python train.py --n_experts=80 --norm_place="pre" --norm_eps=1e-05 --positions="rope" --tie_embeddings=false --init_std_qkv=0.0286 --init_std_up=0.0409 --optimizer="muon_hyperball" --lr=0.00603 --beta1=0.95 --lr_head=0.00549 --warmup_steps=200 --steps=9510
Below are experts of layer 11 (counted from 0) of a mixture-of-experts language model. Rows are named router (the router's row for the expert), down (a neuron's output weights, with its number) and show model dimensions 288-383. Each number is 128 + 24 x the weight over its row's rms, rounded and kept within 0 to 255.
After each expert's rows: a language model's description of what the expert responds to. This comes from a sample of Wikipedia text that the model never trained on.

# expert 9
router [154 167 104 108 132 142 139 125 132 128  84 116 166 140  81 146 142 166 115 103 151 154 162  98 103 140 152 147 159 133 172 106 116  86 105 163 155 199 122 118 123 115  90 121 109 148 127 114 142 117 115  90 131 133 101 165 145  90 118 156  97 171 143 136 113 141 155 153 124  77 159 129  94 153 126 117 144 122  88 114 104 125 176 129 174 108 144 132 150 125  68 117 152 179  69 110]
down0 [121 144  97 139 149 134 131 118 107 156 156 149 117 119 120 167 153 123 122  96 147 134  83 172 119 134 114 115 149 138 144 132 136 110 170 129 119 153 134  92 136 149 116 139 101 140 172 126 130 106 125 131 131 135 124 197 132 121 112 110 116 138 139 123 190 104 101 117 195 116 127 103 134 120  96 155 108 114 122 102 123 120  99 160 118 140 120 143 103 111 172 144 134 144 110 118]
down1 [131 160 111 177 124 120 162 125 117 163 104 125 138 121 145 156 135 139 137 146 141 132 142 123 111 112 132 101 111 103 108 125 130 152 133 129  86 137 102 137 145 133 105 141 154 106 115 124 117 135 142 110  80 108 141 133 114 136 123 127 157 126 139 110 115 103 174 187 176 106 150 130 149 125 100 163 105 143 150 158 127 128 141 140 168  67 106 145 124 120 142 133 160 119 146 152]
down2 [ 90 100 171 169 106 142 115  85  94 128 152 135 107  97  95 134 117 129 150 109 113 137 132 127 144 102 111 173 144  93 139 110 124 157 120 115 152 133 110 129 131 111 127  60 105 179 138 114 117 128 108 108 140 166 159 157 137 158 151 143 124 122 146 147 128 133 138 101 135 142  87  91 143 108  86 126 115 148 125  85 140  99 115 113 108 111 114 107 115 113 179 129 153 147 128 115]
down3 [135  92 140 130 133 131 118 166 132 109 129 126 121 106 118 108  69 130 137 170 107 133 136  79 140 102 169 104 117 100 111 166 141 108 107 138 176  44 118  92 125 116 134  76 125 101 135  98 126  80 110 112 111  85 133 148 122 172 123 139 151 159 105 121  79 115 163 149 107 112 119 106 141 111 142 124  92 118 127 140 108 130 120 101 136 110 104 162 102 175 152 138 141 125 152 130]
What it handles: Table row ends. Line breaks ending table rows and list lines, table separator rows, and capital word-starts in sports results like L, Pac, N.

# expert 3
router [163 161 173 137  78 135 121 139 132 140  98 114 108  96 120 136  90 152 114 112 131 116 132 129  95 123 101 126 154 139 132 169 102 130 126 134 135 132 113 118 171 102 117 106 105 157 137  94 165  77 109 138 114 129 125 126 159 152 116 139 122 131 151 148 155 166  93 147 147 137 104 156 123 134 135 136  59 139 108 108 142 145 141 117 173 117  85 123 172 134 164 209 161 147 135 142]
down0 [111 100  52  78 129 106 100 117 112  97 124  91 114 154 125 110 124 158 140 143 104 123 119 169 133 138 144 171 121 102 118 131 123 114 181 142 182 124 112 141 148 102 115 108 136 110 142 109 111 122 123 124 130 142  96 121 155 145  94 106  96 122 116 126 135 105 134  91 183 101 108 114 134 136 122 134 168 146 105 136 139 136 135 102 124 143 128 107 110 131 108  94 106 121  99  94]
down1 [163 142 133  98  94 155 146 119 101 142 127  97 136  93 120 142 114 177 135 144 101 133 122 101 144 138 191 174  79 161 152 121 102 101 160 161  93 130  77 148 143 104 125 153 130 124 122 147 143 160 115 122  96 139 140  97 101 115 134 131 121 119 121 130  81  88 101 147 136 194 132 121 147 104 156 130 131 152 132 141  89 133 121 144 135 129 143 148 139 124 122 120 118 100 155 139]
down2 [ 89 151 132 112 122 106 144 136 100 154 148 129 130 109 104 126 129 144 131 177 127 121 116  81 159 152  91 149 140 128 149 110 184 129 107 149 124 159  87 127 114 138 180 118 117 109 130 131 147 139 132 136 116 128 160 153  92 123 155 118 123 138 142 138 122 122  78 141  90 141 102 181 104 106 124 106 175 156 162 130  63 121 132 145  91 110 132 116  90 120 127 133 110  91 117 126]
down3 [119 152 128 162 132 122  86 144  80 110 146 160 146 126 108 150 137 148 134  98 138 127 123 173  98 137 101 148 150  80 121 167 115 119 103 108 103 129 132 134 131 174 106 106 127 119 121 133  77  94  97 133 100  85 143 139 135 120 163 123 133 154 131 135 138 113 183 112 130 126 127 132 103  95  88 118  69 129 109 148 136  84 104 106 122 106 156  96 143 135 101  99 113 148 106 122]
What it handles: Sentence-ending punctuation. Periods ending sentences or abbreviations, plus closing brackets, quote-periods, list dashes, unit m and number words like two, three.

# expert 1
router [165 147 118  91  75 139 110 178 102 104 128  97 134  91  90 128 114 170 111 121 134  96 180 152 120 123 177 123 145 106 155 124 124 115 135 120 103 157 121 140 107 117 123 156 124 131 134 106 154  91  97 101 153 102 111 136 143 123 109 160  96 110 186  96 122 177 118 150 155 123 109 138 117 127 110  91 102  88 107  69 115 162 205 159 150 114 134 148 162 148  97 132 137 114 117  85]
down0 [143  96 142 104 123 117 125 122 125 151  97  85 117 148 110 117 122 138 127 153 143 152 123 163 144 110 135 129 118 130 123 139  96 158 136 159 150 133 175 156 117 159 111 144 183 106 110 126 169 150  95 114 147 134 129 156 138 146 147 127 143 113 106  95 165 121 132 108 119 142 114 101 108 142 165 160 141 130 110 145 151 118 111  83  76 100 103  66 148 140 145 132 123 162 135 122]
down1 [157  92 140 150 134  95 122 136 107 108 134 109 143 110 148 128 126 114 123 104 170 161 139 154 130 133 110 136 131 126 111 158 112 123  94 112 174 122 126 144 134 135 103 121 110 153 159  99 135 152 142 116 115 151  93 131 148 125  93 100 168 122 143 155 131 111 141 109  88 100 134 122 113 129 102 162 125 127 107 168 128 105 118 155 160 108  87 101 137 138 142 102 104 149 119 116]
down2 [ 93 108  81 137 103 148 131 128 125 177 135 140 136 123 144  85  86 106 107 118 156  73 174 105 142 131  99 122 119 154 152 133 100 104 110 158 116  93 101 158 130 100  89 115  85 154  77 156 140 117  82 129 141 161 158 117 144 160 140 131 143  99 119 139 129 131 162 128 109 128  90 116 121 140 172 129 122 118 152 121 109 133  72 108 118 146 170 108 135 118 139  69 130 111 145  80]
down3 [ 84 113 133 131 160 129 130 158 155 149  65 124 131 128 170  97 134  72 155 130 140 161 106  80 131 173 134 147 151 120 131 125 118  96 110 125 110 151 143 130 123 163 117 108 157  86 146 121 123 131 157 157 177 118  85 143 111 154  91  91 118 115 140 161 126 103 140 132 143 146 139 143 168 114 107 135 136 133 120 157 157 106 131 136 136 128  83 116 130  76 124 206 159 115 132 121]
What it handles: Sports results connectors. Table pipes, commas and verbs like joined, defeated, featuring in sports team and player texts, including country codes ENG, ITA, NED.

# expert 60
router [185 158 161 121 128 164 135 186 156 113 135  98 124 111 102 108  95 173 117 142 111 113 130 126 111 134 116 100 123 146 130 104 108 120 172 139 113 155 126 107 141 182  91 113  93 123 111  87 115 147  84 141 139 130 151 116 146 107 136 130 152 174 157 143 146 156 133 150 123 132  99 122 106 148 136 119 123 133 103  76 118 154 136 131 182 135 109 132 139 102  81 122 123 122 168 113]
down0 [101 139 119 150 120 121 120 148 108 108  95 150 129  94 137 109 174 135 133 123 120  99 162 127 153 102 123 131 156 101 124 176 155 146 186 123 161 105  83 122 143 171 127 134 139 100 148  98 118 147  80 125  98 113 132  99 144 111 104 120 141 128 100  95  93 118 131 126 109 136 128 110 132  91 122 134 159  91 144 151 114  97 160 150 144 111 105 130 147 124  96 112  90 160 127 128]
down1 [120 119 146 191 129 155 130 143 109 128 131 120 173  98 121  78 144 100 151 143 150 152 100 154 102 165 113 138 133 121 127  92  93 109 104 133  95 122 135  82 100 168 177 115 149 110 112 159 140 125 171 125 123 116 127 146 150 168  90 130 129 127 120 156  93 125 106 143 101 120 171 101 137 138 160 158 198 124  96 162 141 141 117 164 114 139 106 144 102 113 136 128 100 153 129 102]
down2 [163 121  72 194 184 111 111 125 141  99 137 123 112 123 145 174 113 110  87 128 155 108  76 152 134 126 160 115 124 125 152 151 131 161 113 137  88 105 128 124 135 221  98 158  99 146  73 110 149 132 161  72 123 118  99 145  87 129 104 149 118 173 143 134 148 146 110 166 148 119 159 125 158 119 129 103 130 142 102 172 116 143 128 146  82 180 114 154 118 138 180 153 132 137 127 104]
down3 [136 158  83 114 124 109 127 134 138 126 118 117 117 151 134 157 144 118 117 134 106 161 115 124 171 127 153 110 141 138 104 145 122 133 136 126  91 110 161 150 115 165 143 107 156  98  85 118 133 104 118 162 109 165  96 148 131 157 128 122 165 149  81 151 173 124 133  99 129 130 132 113 193  97  88 124 125 112 108 106 152 126 117 136 151 133 102 159 120 129 141 147 142  81 163 119]
What it handles: Ordinals and th pieces. Ordinal and counting words like first, second, one, two, each, and the word-piece th, as in brethren, lethargy, depth.

# expert 59
router [108 102 174  98  79 107 132 151 140 161 112 130 183  76  96 134 109 157 106 140 147 131 138 107 132 153 151 123 209 144 126  90  87 146 142 117 158 162 121 151 150 105  99 164  94 127 188 112  96  71 125 141 181 142 151 115 144 155 138 144 146 145 141 121  96 138 106 151 134 161  94 153 112 132 106 157 104 142 123 135  81 150 154 106 137 156 111 150  97 148 127  89 160 127 144 129]
down0 [128 142 156 132 144 148 133 115 117 103 135 138 153 156 117  73 125 113  91 140 141 119 144 133 116 151 112 120  72 117 145 105 146 161 173 150 122  60  99 111 131 152  93 154 132 153 129  97 104 130 101 110 155 145 141 123  56 121 150 122 121 133 144 118  86 121  83 130 126 106  88 175 138 116 168 102 162 118 149 104 128 134 142 144 117 158 151 146 149 188 112 124 136 136 165 131]
down1 [123 105 112 122 128 145 139 123 108 128 154 149 169 127 112 130 143  80 113 117 116 140 171 163 131 139 101  83 115 129  99 137 127 167 145 143 132 136 103 131 135 137 136 144 133 100 176 131 108  97 151 165 113 130  92 102 160 135 170 112 152  96 156 137  40 179 145 118 151  92 119 154  93 174 143 145 108 117  91 114 116 118 142 118  72 132 138 114 124  91 164 137 126 126 131  94]
down2 [108  91 184  90 123 151 133 117 100 150 169  94 136 166 156 121 100 144 117 123 125 141 156 140 152 156 138 129 123 164 110 103 165 147 133 169 157 136 139 140 115 151 124 131 130 151 161 127 109 160 133 145 122 127 145 103 121  98 178 150 161 146  77 149 126 122 125 132 125 173 137 168 138 138 124 153 116 104 116 132 160  99 102 116 166 136 108 160 142 118  72 150 127 138 178 131]
down3 [113 113 126 161 125 155 151 146  88 123 133 126 144 122 156 128 116 202 133 152 112 176 130 131 104 121 188 138 129  76 132 155 155 140 141 167 108  73 113 128 169  88 160 106 142 143 129 133 143 121 152 114 116 163 105 121 148 126 106 108 149 113 109 149 151 157 103 161 138 120 146 104 126 143 119 113 133 132 144 128 128 149 163 148 131 140 143 156 161 143 123 109 125 102 115 172]
What it handles: Romance name particles. Spanish, Portuguese and French name particles and articles such as de, San, El, Le, La, Al, mostly in personal and place names.

# expert 24
router [178 133 104 101 121 112 144 142 141 139 131 156 115 128 104 154 123 173  94 133 114  99 153 116 125 117 146  96 125 115 187 117 148 112 133 137 173 182 124 122 141 126 119 122 187  78 104 104 153  83 123 136 132 117 135 114 119 108 110 176 130 160 126  62 140 128 110 130 151  97 138 108 143 132 119 143 141 119  79 125 122 132 130 135 149 137  98 129 143 158 131 116 119 133 100 111]
down0 [131 137 116 115 141 131 123 116 151  92 118  99 142 139 118 130  94 126 135 142 134 131 102 166 118  96 149 100 162 146 149 114  91 145  90 145 112 154 141 118 122 100 123 195 193 110 124 140 113 127 177 153 121 119 141 126 106 116 106 114 139 135 111 118 112 141 108  98 108 108 140 117 113  83 124  96 164 100 118 124 103  79 140 140 161 174 108 159 136 167 134 141 144 112 133  89]
down1 [129 148 120  91 145 152 124 179 136 169 107  88 133 135 163 127 148 145 113 137 159 130 144 131 128 110 125 106 123 153 119 143 147 123 103 134 112 175 116 169 111 176 102 129 148 144 166 125 132 107 111 142  79 143 129 118  78 133 125 140 110 130 117 111 118 116 128 118 188  95  98 126 158 128 129 118 130 151 102  98 183 117 152 125 154  83 167  93 137 182 136 152 120 138 147 114]
down2 [179 138 138 152 107 173 146 135 120 175  95 106 144 159 104 137 144 144 153 157 120 120 129 175 119  82 154 181 145  75 117  80 118 168 134 149 104 151 109 130 101 131 121 139  97 131  95  56 119 119 129 155 117 106 139 172 131 123 129 130 124 140 124 121  99 128 132 167 118 126 156 122  98 115 134 142 141 192 129  89 119  74 125 143 119 131  84 143 129 122 131 141 158 190 100 119]
down3 [139 142 158 107 119 126 138 160 149 111 122 153 160 125 143 121 124 131 136 124 110 178  80 147 140 124 155 119 124 107 122 159 134  91 137 157 166 142 136 158 116 121 121 132 112 131 133 135 110 107 119 179  99 123 116 142 118 163 114 123 131  95 129 121 131 137 153 131 119 107 118 142 198 192 115 160 133 152 116 107 164 114 123  80 156 156 141 132 132 100 164 100 159 123 142  95]
What it handles: Common noun stems. Short everyday noun stems or word-start fragments after a/the, such as land, head, art, water, fire, music, often completed by -ing or -ers.

# expert 23
router [144 114 150 125  66 144 144 161 114 149 116 156 140 101 102 141 132 148  80  95 117 114 142 145 123 131 172 103 163 136 129 125 114 111 115 110 111 113 141 120 169 107 117 191 108 132 118 137 128  95 115 133 126 113 143 122 157  94 140 156 131 127 193 162 113 142 114 172 155 150 100 115  84 110 115 131 120 140  88 116 142 157 217 164 169 103 114 144 174 113 116 112 138 141 110 104]
down0 [164 126 135 109 125 114 124  92  95 136 114  92 150 142 139 107 138 146 102 111 132 126  90 151 169  85  90 143 101  90 111 127 139  83  80 183 132 110 134 162 110 124 113 145 154 103  98  93 138 107  90 100 124 131 141 108 133 161 145  87 116 102  86 145 116 157 137 128 114 138 135 149 167 164 128 165 125 135 151 109 181 119 116 119 118 178 136 126 159 118 124 102 108 120 149 143]
down1 [ 94 103  72  83  82 115 153 116 130  92 162 126 139 124 128 112 128 148 110 114 108 144 108 153 102  61 150 148 104 158 133 127 132 178 176 131 172 165 128  91 130 141 136 110 151 143 114 144 123  82 131 167 169 133  94 115 145 145 123 127 121 156 102 115  88 122  97 155 159 148 135 161 153 155 140 150 101 134 136 112 102 157 142 142 116 109 138 142 163 130 147  84 137 107 133 113]
down2 [193 160 132 110 108 134 130 140 116 130  80 136 120 160  98 140 157 117 129 117 113 115 166  95 139  95 123 130 101 102  98 129 135  74 127 139 202 145 140 111 133 123 145 142 151  95 100  91 103 133 100 121 154 133 125  99 119 119 132 113  83  98 133 164 123 132 116  93 123 158 110 123 160 136 145 149  98 154 114  79 169  93 105 167  87 141  90 104 146 134 141 117 122  89 173 121]
down3 [158  87 139 137 155 161 167 143 121  92 152  95 158 115 142 102 136 142 149 112 111 111 123 146 102 139 125 170 128 135 137 138 149 125 134 162 143 138 161 108 139 127 127 135 113 130 130  98 170 164  65 143  86 140 113 128 107 126 105 136 111 146  80 125 163 138 121  77 142 143 111 148 122 121 105 114 137 163 131  98 135 163  91 160 136 126 123  80 190 139 114 107 114 125 155 108]
What it handles: Table pipes and narrative verbs. Pipe separators in table rows, semicolons in result lists, and biography timeline words such as began, continued, until, died, born, July.

# expert 29
router [151 121 111 149  85 106 144 181 179 123 138 120 134 187  99 121  97 176 104 123 154  97 182 116  91 131 103 159 132 148 158 100 103 128 111 150 145 144 125 113 140 133 116 148  87 125 151 102 110 115 123 155  94 125 131 121 116  83 111 153  77 145 134 152 104 123 132 155 113 171 152 102 120 135 107 130 155 138 107 103 122 143 172 154 141 128 128 182 134 144 102 125  94 148  81 107]
down0 [143 159 138 165 110  78 150 159 156 136 126 165  87 160 107 131 140 116 105 145 158 103 108 156 122 141 110 111 132  91 130 140 136 146 128 101 100 157 140  87 113 133 158 159 138 116 130 185 144 148 138  99 114 154 124 183 143  65 162 114 136 121 102 112 119 155 117 100 169 160 162 128 144 118 129 127 103 151 127 125 124 110 166 105 140  91 161 152  99 115 137 151 111 162 108 152]
down1 [130 150 150 128 175 140 107  86 121 153 113 109  99 127 126 102 104 122  82  82 178 140 120  70 139 140 165 102 139 160 145  86 135 160 132 133 109 157 143 136 136  95 134 153 143 113 142 114 117 116  94 115 140 146 128 136 135 105 147 151  94 143 118 160  88 141 140 122 167 127 141 144 145 145 102 157 142 113 126 160 105 114 103 157 103 160 186 128 117 133 123 151 136  93 121 174]
down2 [125 114 103 106  89  90 104 124 142 154 131 125  83 129 144 104 120  79  73 161 149 118 173 120 120 129 140 160 132 165 162 117 135  89 110  96 117 189 112 110 192 164 157 116  96 129 126 140 139 162 103 160 150 118 156 162 102 137 123 155  73 109 102  95 153 150  85 112  99 118 122 131 110 119 109 110 117 158 141 138 111 121 150 121 109 106 123  98 117 164 137 133 129 170 109 105]
down3 [131 109 101 180  97 132  93 131  65 106 133 139 185 148 117 145 157 157 112 121 156 146 116 160 176 132 178 138 160 144 163 120 106 115 164 175 146 116 113 115 145 134 124 139 146 122 140 131 136 130 115 136 153 111 145 131 156 131 165 133 155 135 150  98 184 150 137  98 118 135 121 118 115 121 133 125 117 126 123 160 163 118 114 123 140 146 100 132 107 126 123  93 131 107  59  88]
What it handles: Line breaks and in. Line-break tokens ending sentences, list items, table rows and headings, plus in before years and month names like May, June.

# expert 19
router [139 103 147 119 169 146 125 166 112 150 128 147 178 111 131 112 137 160 117 120 140  96 149 134 145 130 173 142 158 121 147 112  99 114 136 145 142 137  99 111 136 120 141 143 113 123  99  94 137 142 129 103 106 161 127 124 119 137 133 170 102 136 145 108 160 126 122 143 118 137  94 121 105 167 122 148  97  99  95 101 180 104 164 143 162 100 109 144  63 169 108 105 128 160 121 122]
down0 [115 117 102 130  97  94 146 124 120 118 104 122 119 158 153 126 126 160 139 154 121 136 145 121  96 165 151 131 134  96 144 124 168 128 138  96 148 119 167 129 139 120 142 118 152 141 137 146 116 114 120 160 127  97 125  98 165 117 139 128  84 145 179  89 138 111 121 142 140 152 163  89 124 122 120 101 101 150 141 163  70 174  68  98 142 123 163 160 166 138  95 106 157  96 147 116]
down1 [115 144 104 133 117 128 102 101 167 129 139 134 129 110 140 160 143  92 125 110 145 134 121 147 103 114 128  97 140  96 118 136  95 131 132  93 118 153 146 110 107  96 119  95 149 121 157 106 147 117 138 142 173 171 156 195 121 126  87 140 131 131 117 136 167 119 121 175 104 125 106 143 114 150 163 106 130 138 133 122 126 162 109 127 109 115 154 123  93 117 156 156 146 129 127 124]
down2 [137 113 111 141 178 120  96 129 187 128 125  86 129  74 117 140 147 144 165 144 102  99 115 135 127 114 139 150 136  99 104 105 126 128 142 111 123 132 143 135 148  99 129 131  98 177 109 152 103 135 122 120  98 131 110 151 102  78 127 139  67 114 138 140 125 124 109 124 129 157 118 132 168  84 147 140 157 125  98 143 153  75 126 105 143 147  99 138  99 127 164 151 153 122 108 107]
down3 [120 146  86 133 104 106 154 142 128  99 133  85 124 130 124 161 134 156 114 120 148 169 138  98  79 106 155 135 115 153 136 129 172 148  98 101 126 162 100 121  92 160 138 160 141 120 111 154 134 163 127 158 194 159 109 141 150 126 148 148 135 104 114 147 132 143 115 124 137 142 139 127 141 131 158 119 108 140 148 108 127 175  90 124 131 114 132 169 136 110 109 177 113 114 140 121]
What it handles: Taxonomy and year digits. Biological taxonomy text with family suffixes and ranks (idae, Phylum, species, ensis), plus middle digits of years like 2017, 1906.

# expert 55
router [142 119 134 109  96 146 146 143 109 128 106 135 152 133 118 158 123 151 137 143 126 100 134 119 123 141 167 128 155 135 171  84 154 130 155 105 157 149  91 124 129 113 135 155 144 113 134 146 157 124 132 131 178 119 104 111 142  96 147 124 144 136 130 146 103 159  81 127 119 126 126 151  69 127 121 109  68 118 135  84 124 140 167  83 145 134 124 145 115 136  88 158 146 126 126 109]
down0 [105 150 103 139  94 110 125 135 124 142 128 123 107 126 148 102 133 128 142  79 159 105 129  90 151 112 164 142 155 136 154 115 144 148  85 115 126 109 164 126 112 144 155 151 135 130 158 118 144 142 145 170 118 156 148 132 133 100 104  96 181 141 141 119 121 149  93 129  90 136 103 141 112 139 115 145 134 121 121 114  96 113 148 136 136 114 146 137 146 110 140 130 134 163 111 108]
down1 [148 126 142 151 148 130 148 134 122 152 168 148 107 115 116 132 146 153 117  94 127 123 153  87 106 140  98 132 112 121 109 182 130 133 125 105 105  99 120 149  88 115 136 133  87 116 109 122  96 123 135 120 145 149 155 107 107 136 120 169 128 139 109 115 132 154 161 156 121  74 127 114 162 142 156 153 146 146 137 126 133 102 128 149 153 116  88 119 164 151 188 107 115 156 152 105]
down2 [120  86 172 175 121 114 136 108 116  76 123 129 139 107 129 143 147 131 131 144 144 140 103 179 133  92 122 141 160 132 125 136 131 121 131  84 130 108 144 110  99 154 119 128  89 115 120 125 173 121 114 113 116 131 122 158 159 129 112 158 119 164 160 146 133 112 134 113 143  88 138 128 141 175 170 151 118 116 152 139 125  95 123 101 133 137 116 101 140 127 133  77 124 159 177 126]
down3 [106 154 122 161 109 132 120 130  94 161 131 125 162 124 126 110 136 113  92 126 142 154 105  83 129 130 138 116 117  84 131 160 109  96 134 151 125 147 134 125 110 127 163 134 136 137 161 105 142 107 121 117 104 105 149 101 175 151 129 134 102 118 138 115 136 144 133 181 159 177 128 136 149 154 118 139 119 114 150 119 144 119 139 138 129  94  94 151 109 154 129 128 135 133  68 137]
What it handles: Word-internal letter fragments. Single letters and short syllables inside foreign or rare names and words, such as Circa, Bapaume, Kouassi, plus initials N, J.

# expert 37
router [157 133 122 140 113  90 103 139 137 129 135 161 134 124 111 110  85 179  92 131 140 101 155  94  94 143 148  69 161 131 121 116 100 130  95 115 140 133 141  59 141 131 113 143 114 117 136 138 114 137 159 146 134 110 125 114 167 145  87 161 125  95 155 140 117 148 124 136 108 130 140 127  87 138 123  98  93 116 103  85 135 112 192 112 141 118  66 101 122 138 119 126 150 159  75  89]
down0 [154 113 165 142  96 145 144 144  96 139  63 146  98 175 126 107 131  79 105 121 131 119 125  98 134 136 119 141 158  76 179 137 107 138 102 166  90  88 131 145 100 128  84 163 125 103 108 158 131  88 144 142 124 109 154 137  97 141 122 141 128 125 117 135 122 120  96 167 152 113 108 135 138 118 121 114 138 118  92 112  81 127 157 162 119 120 153  91 137 101 126 104 112 170 136 153]
down1 [140 147 112 132 164 129 151 131  93 130 159  92 122 116 167 115 128 136 113 120 126 156 162  77 119 127 157  89 103 110 140 130 133 112 112  72 142 108  98 103 160 162 121 156 151 134 119 139 131  98 112 145 158 125 121 133 122 128 116 122 139 137  93 134 158 113 161 125 104  86 127 119 155 130 123 130  92 124 124  98 112  57 131 117 100 166 105 107 128 158 134  99 167 135 132  76]
down2 [150 117 162 139 180 132 120 144 136 151  97 132 115 211 121 117 137 167 141 115 106 113 118 141 148 116  85 102 116 133 123 146 122 128 107  99  54 109 155 131  98 120 154 135 149 120 142  84 166 173 121 132 138 130 119 159 105 116 118 150 124 127 114 152 155 144 115 120 119 140 146 133 125 183  97 131 124 109 148 122 123 157 138 114 139 138 142 148  93 109 136 129  78  74 130 127]
down3 [121 143 147 144 126 127  82 112 129 132 129 105 121  88 142  72  72 136 165 148 163 133 165 182 133 158 153 146  94 109 153 147 120 121 146 169 135  89 105 132 173 166 106 156 153 121 136 123 131 105 113 103 147 178 159 124 139  97 118 122 127 153 133 118 113 174 145 154 140 104 125 144 107 164 138 160  99 117 110 124 120 138 148 156 129 171 144 111 147 112 137 128  98 153 121 134]
What it handles: Clause-joining commas and conjunctions. Commas, and, or, but, semicolons joining clauses and list items, especially census sentences and election result tables with percentages.

# expert 51
router [150 127 132 139 104 117 109 164 134 189 142 141 163 119  80 150 118 151 113  88 101  98 170 118 122 115 133  75 135 160 127 129 107 129 126 106 116 154 151 133 132 124 121 152 123 104 125 129 161 129 134 134 161 126 149 151 146 115 135 151 135 149 178 117 115 142 121 147 131 116 115 119  92 149 139 111 106 106 117  98 157 146 197 166 170  86 137 145 130  85  95 162 123 161  68  90]
down0 [126 118 129 105 166 109 116 154 143 180  98 137 106 133 129 153 124 134 128 126  87 150 146 119 119 158 140 150 130 101 112 103 133 117 129 159 180 154 121  83  99 114 111 124 123 136  97 100 106 147 118 124 124 121 167 101 114  98 134 117 131 155  93 102 124 112  96 106 150 106 135  95 158 118 116 145 166 120 122 114 156 123 111 118 160 151 100 105 107 133  93  89 119 136 159 129]
down1 [ 84 131 149 122 149 110 142 120 130 168 132 148 149 142 125 131 141 140 162 173 121 120 151 141 104 143 148 142 103 127 104 121 117 143 103 106 171 131 151 107 141 105  80 148 103 131 109 138 142 110 160 151  97  95 141 117 148 122  93 195 153 119 128  90 124 111 149 137 140 119 165 116 125 116 160 127  96 111 121 122 121 114 127 106 149 112 133 179 114 133 119 114 163 143 115 127]
down2 [103 152 104 162 101 102 118 117 113  97  92 121 135 102 107 117 127  97 106  97 135  86 113 157 130 107 122 144 119 112 109  94 161 129 150 138 111 115 155 149 120 118 139 142 156 149 133 108 147 149  94 150 117 166 137 167 131 138 139 152 127 112 161 180 149 144 109 167  88 137 119  94 157 139 157  90  86 171 103 141 125 143  91 176 130 120 112 140 118 165 127 132 119 187 124 165]
down3 [103 120 111 190 121 104 148 130 170 108  90 127 106 101  83 135 116 101 156 142 119 128 122 147 135 126 125 157 115 155 160 127 131  99 146 123  97 146 112 132 168 141 109 147  79  79 156 169 118 155 153 112 137 147 127 146 117 144 101 121 144 175 149 141 116  89 111 155  97 133  81 119 148 177 127 127 147 115  90 104 128 119 175  85 111  99 101 118 126 145 120 151 143 137 145 142]
What it handles: Table cells, verbs. Table pipes after header or score cells, commas and conjunctions, and participles like released, published, proposed, used.

# expert 21
router [177  99 129 116 104 151 143 137 124 146 148 159 128 127 120 122  90 173  97 115 102 134 167 129 123 151 142 101 101 148 133 104 134 153 122 119 165 170 125  81 146 126 107 124 139 119 147 138 169 156 164 106 138 139 118 170 149 153  95 157 129 144 140 127 120 177 128 120 151 161 136 114  80 104 147 177  95 113  71 115 147 176 153 132 122 117 101 143 185 157 136 125 130 159 132 121]
down0 [148 109 156 140 119 135 112 151 117 112 129 147  97 134 127 160 116 140 129 133 138 124 151 123 125 105 129 136 162 120 116 130 107 139  97 125 110 104  80  98  82 111 152 153 114 172 100 100 146 162 147 144 146 118  91 164 136 154 124 132 134 130  94 138 150 100 105 116 107 120 141 124 127 126 109 137 149 154 105 124 138 143 121 179 129 167 127 148 107 120 166 127 122 133 128 103]
down1 [160 136  98 127 122 144 156  89 130 158 156 111  99 146 135 158 155  55 115 138  70 142 150 132 148  63 138 118 156 103 107 121 125 146 182 122 168 113 151 117 125 157 128  93 156 151 117 138 169 141 109 123 112 141 124 153 107 156 137 122 130 158 126  94 102  93 115 116  95 129 135 140 107 123 124  72 131 113 160 110 110 130 127  99 106 106 107 151 124 150 107 116 117 131 103 142]
down2 [158 108 137 118 172 120 141 129 129 140 135 127 151 144 126 125 116 138 163 112 138 156 158  95 123 172 140 122 119 143  99 134 151 131 177 118 136 143 147 181 109 114 125 134  82 110 117 140 119 120 128 101  78 137 125  86 167 108 156 116 129  75 159 132  96 138 153 113 119  77 117 123 102  94  96  97 115 155 148 112 110  98 137 142  86 128 145 135 123 134  91 105 110 160 152 144]
down3 [145 142 115  99 125 127 144 162 113  71 158 152 164 100 137 115 112 104 131 136 134 123 134 144 133 129 102 134  98 144 108 112 159  89 149 138 141  84 136 155 158 123 141 142 129 134 137  96 101 127 167 125 121 161 138 127 100 110 141 136 129 135 163 156 100  90 124 118 116 122 125 106 114 143 123 142 113 145 100  97 143 128 132 127 119 148 172 145 152 128 128 139 136  72 166 118]
What it handles: Title words, odd pieces. Capitalized words inside quoted song or episode titles (Is, God, Your, Black), plus mid-word fragments of foreign names.

# expert 58
router [177 105 120  90  92 110 140 110 105 140 128 131 144 161  96 151 110 153 131 161  88 121 164 125 146 132 142 101 138 138 138  91 117 172 125 132 147 136 154  87 107 121 124 159 104 132 124 129 116 156 101 122 117 186 145 114 112 126 136 155 142 133 164  75 129 171 121 119 140 148 126 114 135 145 150 161  93 104 101 119 149 137 128 136 151 144  97  99 164 108  86 130 130 152 144 152]
down0 [136 140 115 165 154 157 141 100 102 133 114 133 147  93 130 147 183 166 133 108 115 155 148 159 140 124 143  83 162 130 119 142 142 145 152 109  86 210 150 146 156 142 140 124  75 140 104 117 143 151 122 170 135 146 141 152 103 169 122 114 159  93  97 112  90 115 113 141 172 124 160 165 111 146 149 110 139 111 136 104  96  73 117 145 133 129 143 117  92 146 145 135  91 138 143 131]
down1 [ 82 134 179 149 150 132 127 139 137 125 131 114 111 113 129 166 160 133 156 119 176 115 109  88 119 126 132 157 155 107 102 148 129 118 105 139 141 142  67 133  95 161 142 133 128 107 148 142 133 115 144 139 100 110 119 107 140 131 159 154 141 118 110 121 125 126 181 146 129 137 121 120 147 163 132 165 141 141  94 118  78 131 108  98 167 174 106  88 130 108 156 139 120  93 174 136]
down2 [ 93 150  68  85 133 143 113 135 123 152 100 165 136  98 102 133 152 131  98 154  97 138 164 171 151  63  58 135 154 125 116 104  98 146 115  92  97 108 135 132  73 109 133  92 139 129 121 140 119 132 130 159 148 181 143 136 168 118 114 158 176 127 144 110 117 151 187 149 157 124 142 118 150 148 147 115 122 126 116 120  98 175 123 151 192 129 129 147 138 120 101 162 112  90 157 168]
down3 [140 130 117 126 121 125 133  61 113 147 146 148 121 138 106 121 106  83 132 117 105 141 147 137 124 122 142 141 114 132 135 163 133 175 127 115 142 137 131 131 123 104 160 168  92 148 146 145 127 144 149 119 120 115 154 152 123 132 137 165 127 137  77 179 109 105 139 113  98 180 117 153 129 134 156 114 115 116 111 116 113 110 107 124 133 151 131 151 119  94 143 107 141  81 182 125]
What it handles: Foreign-name fragments. Thai script bytes and syllable pieces inside transliterated non-English names, such as Ch-an-akan, R-atch-asima, Hind-ut-va, Mall-ika.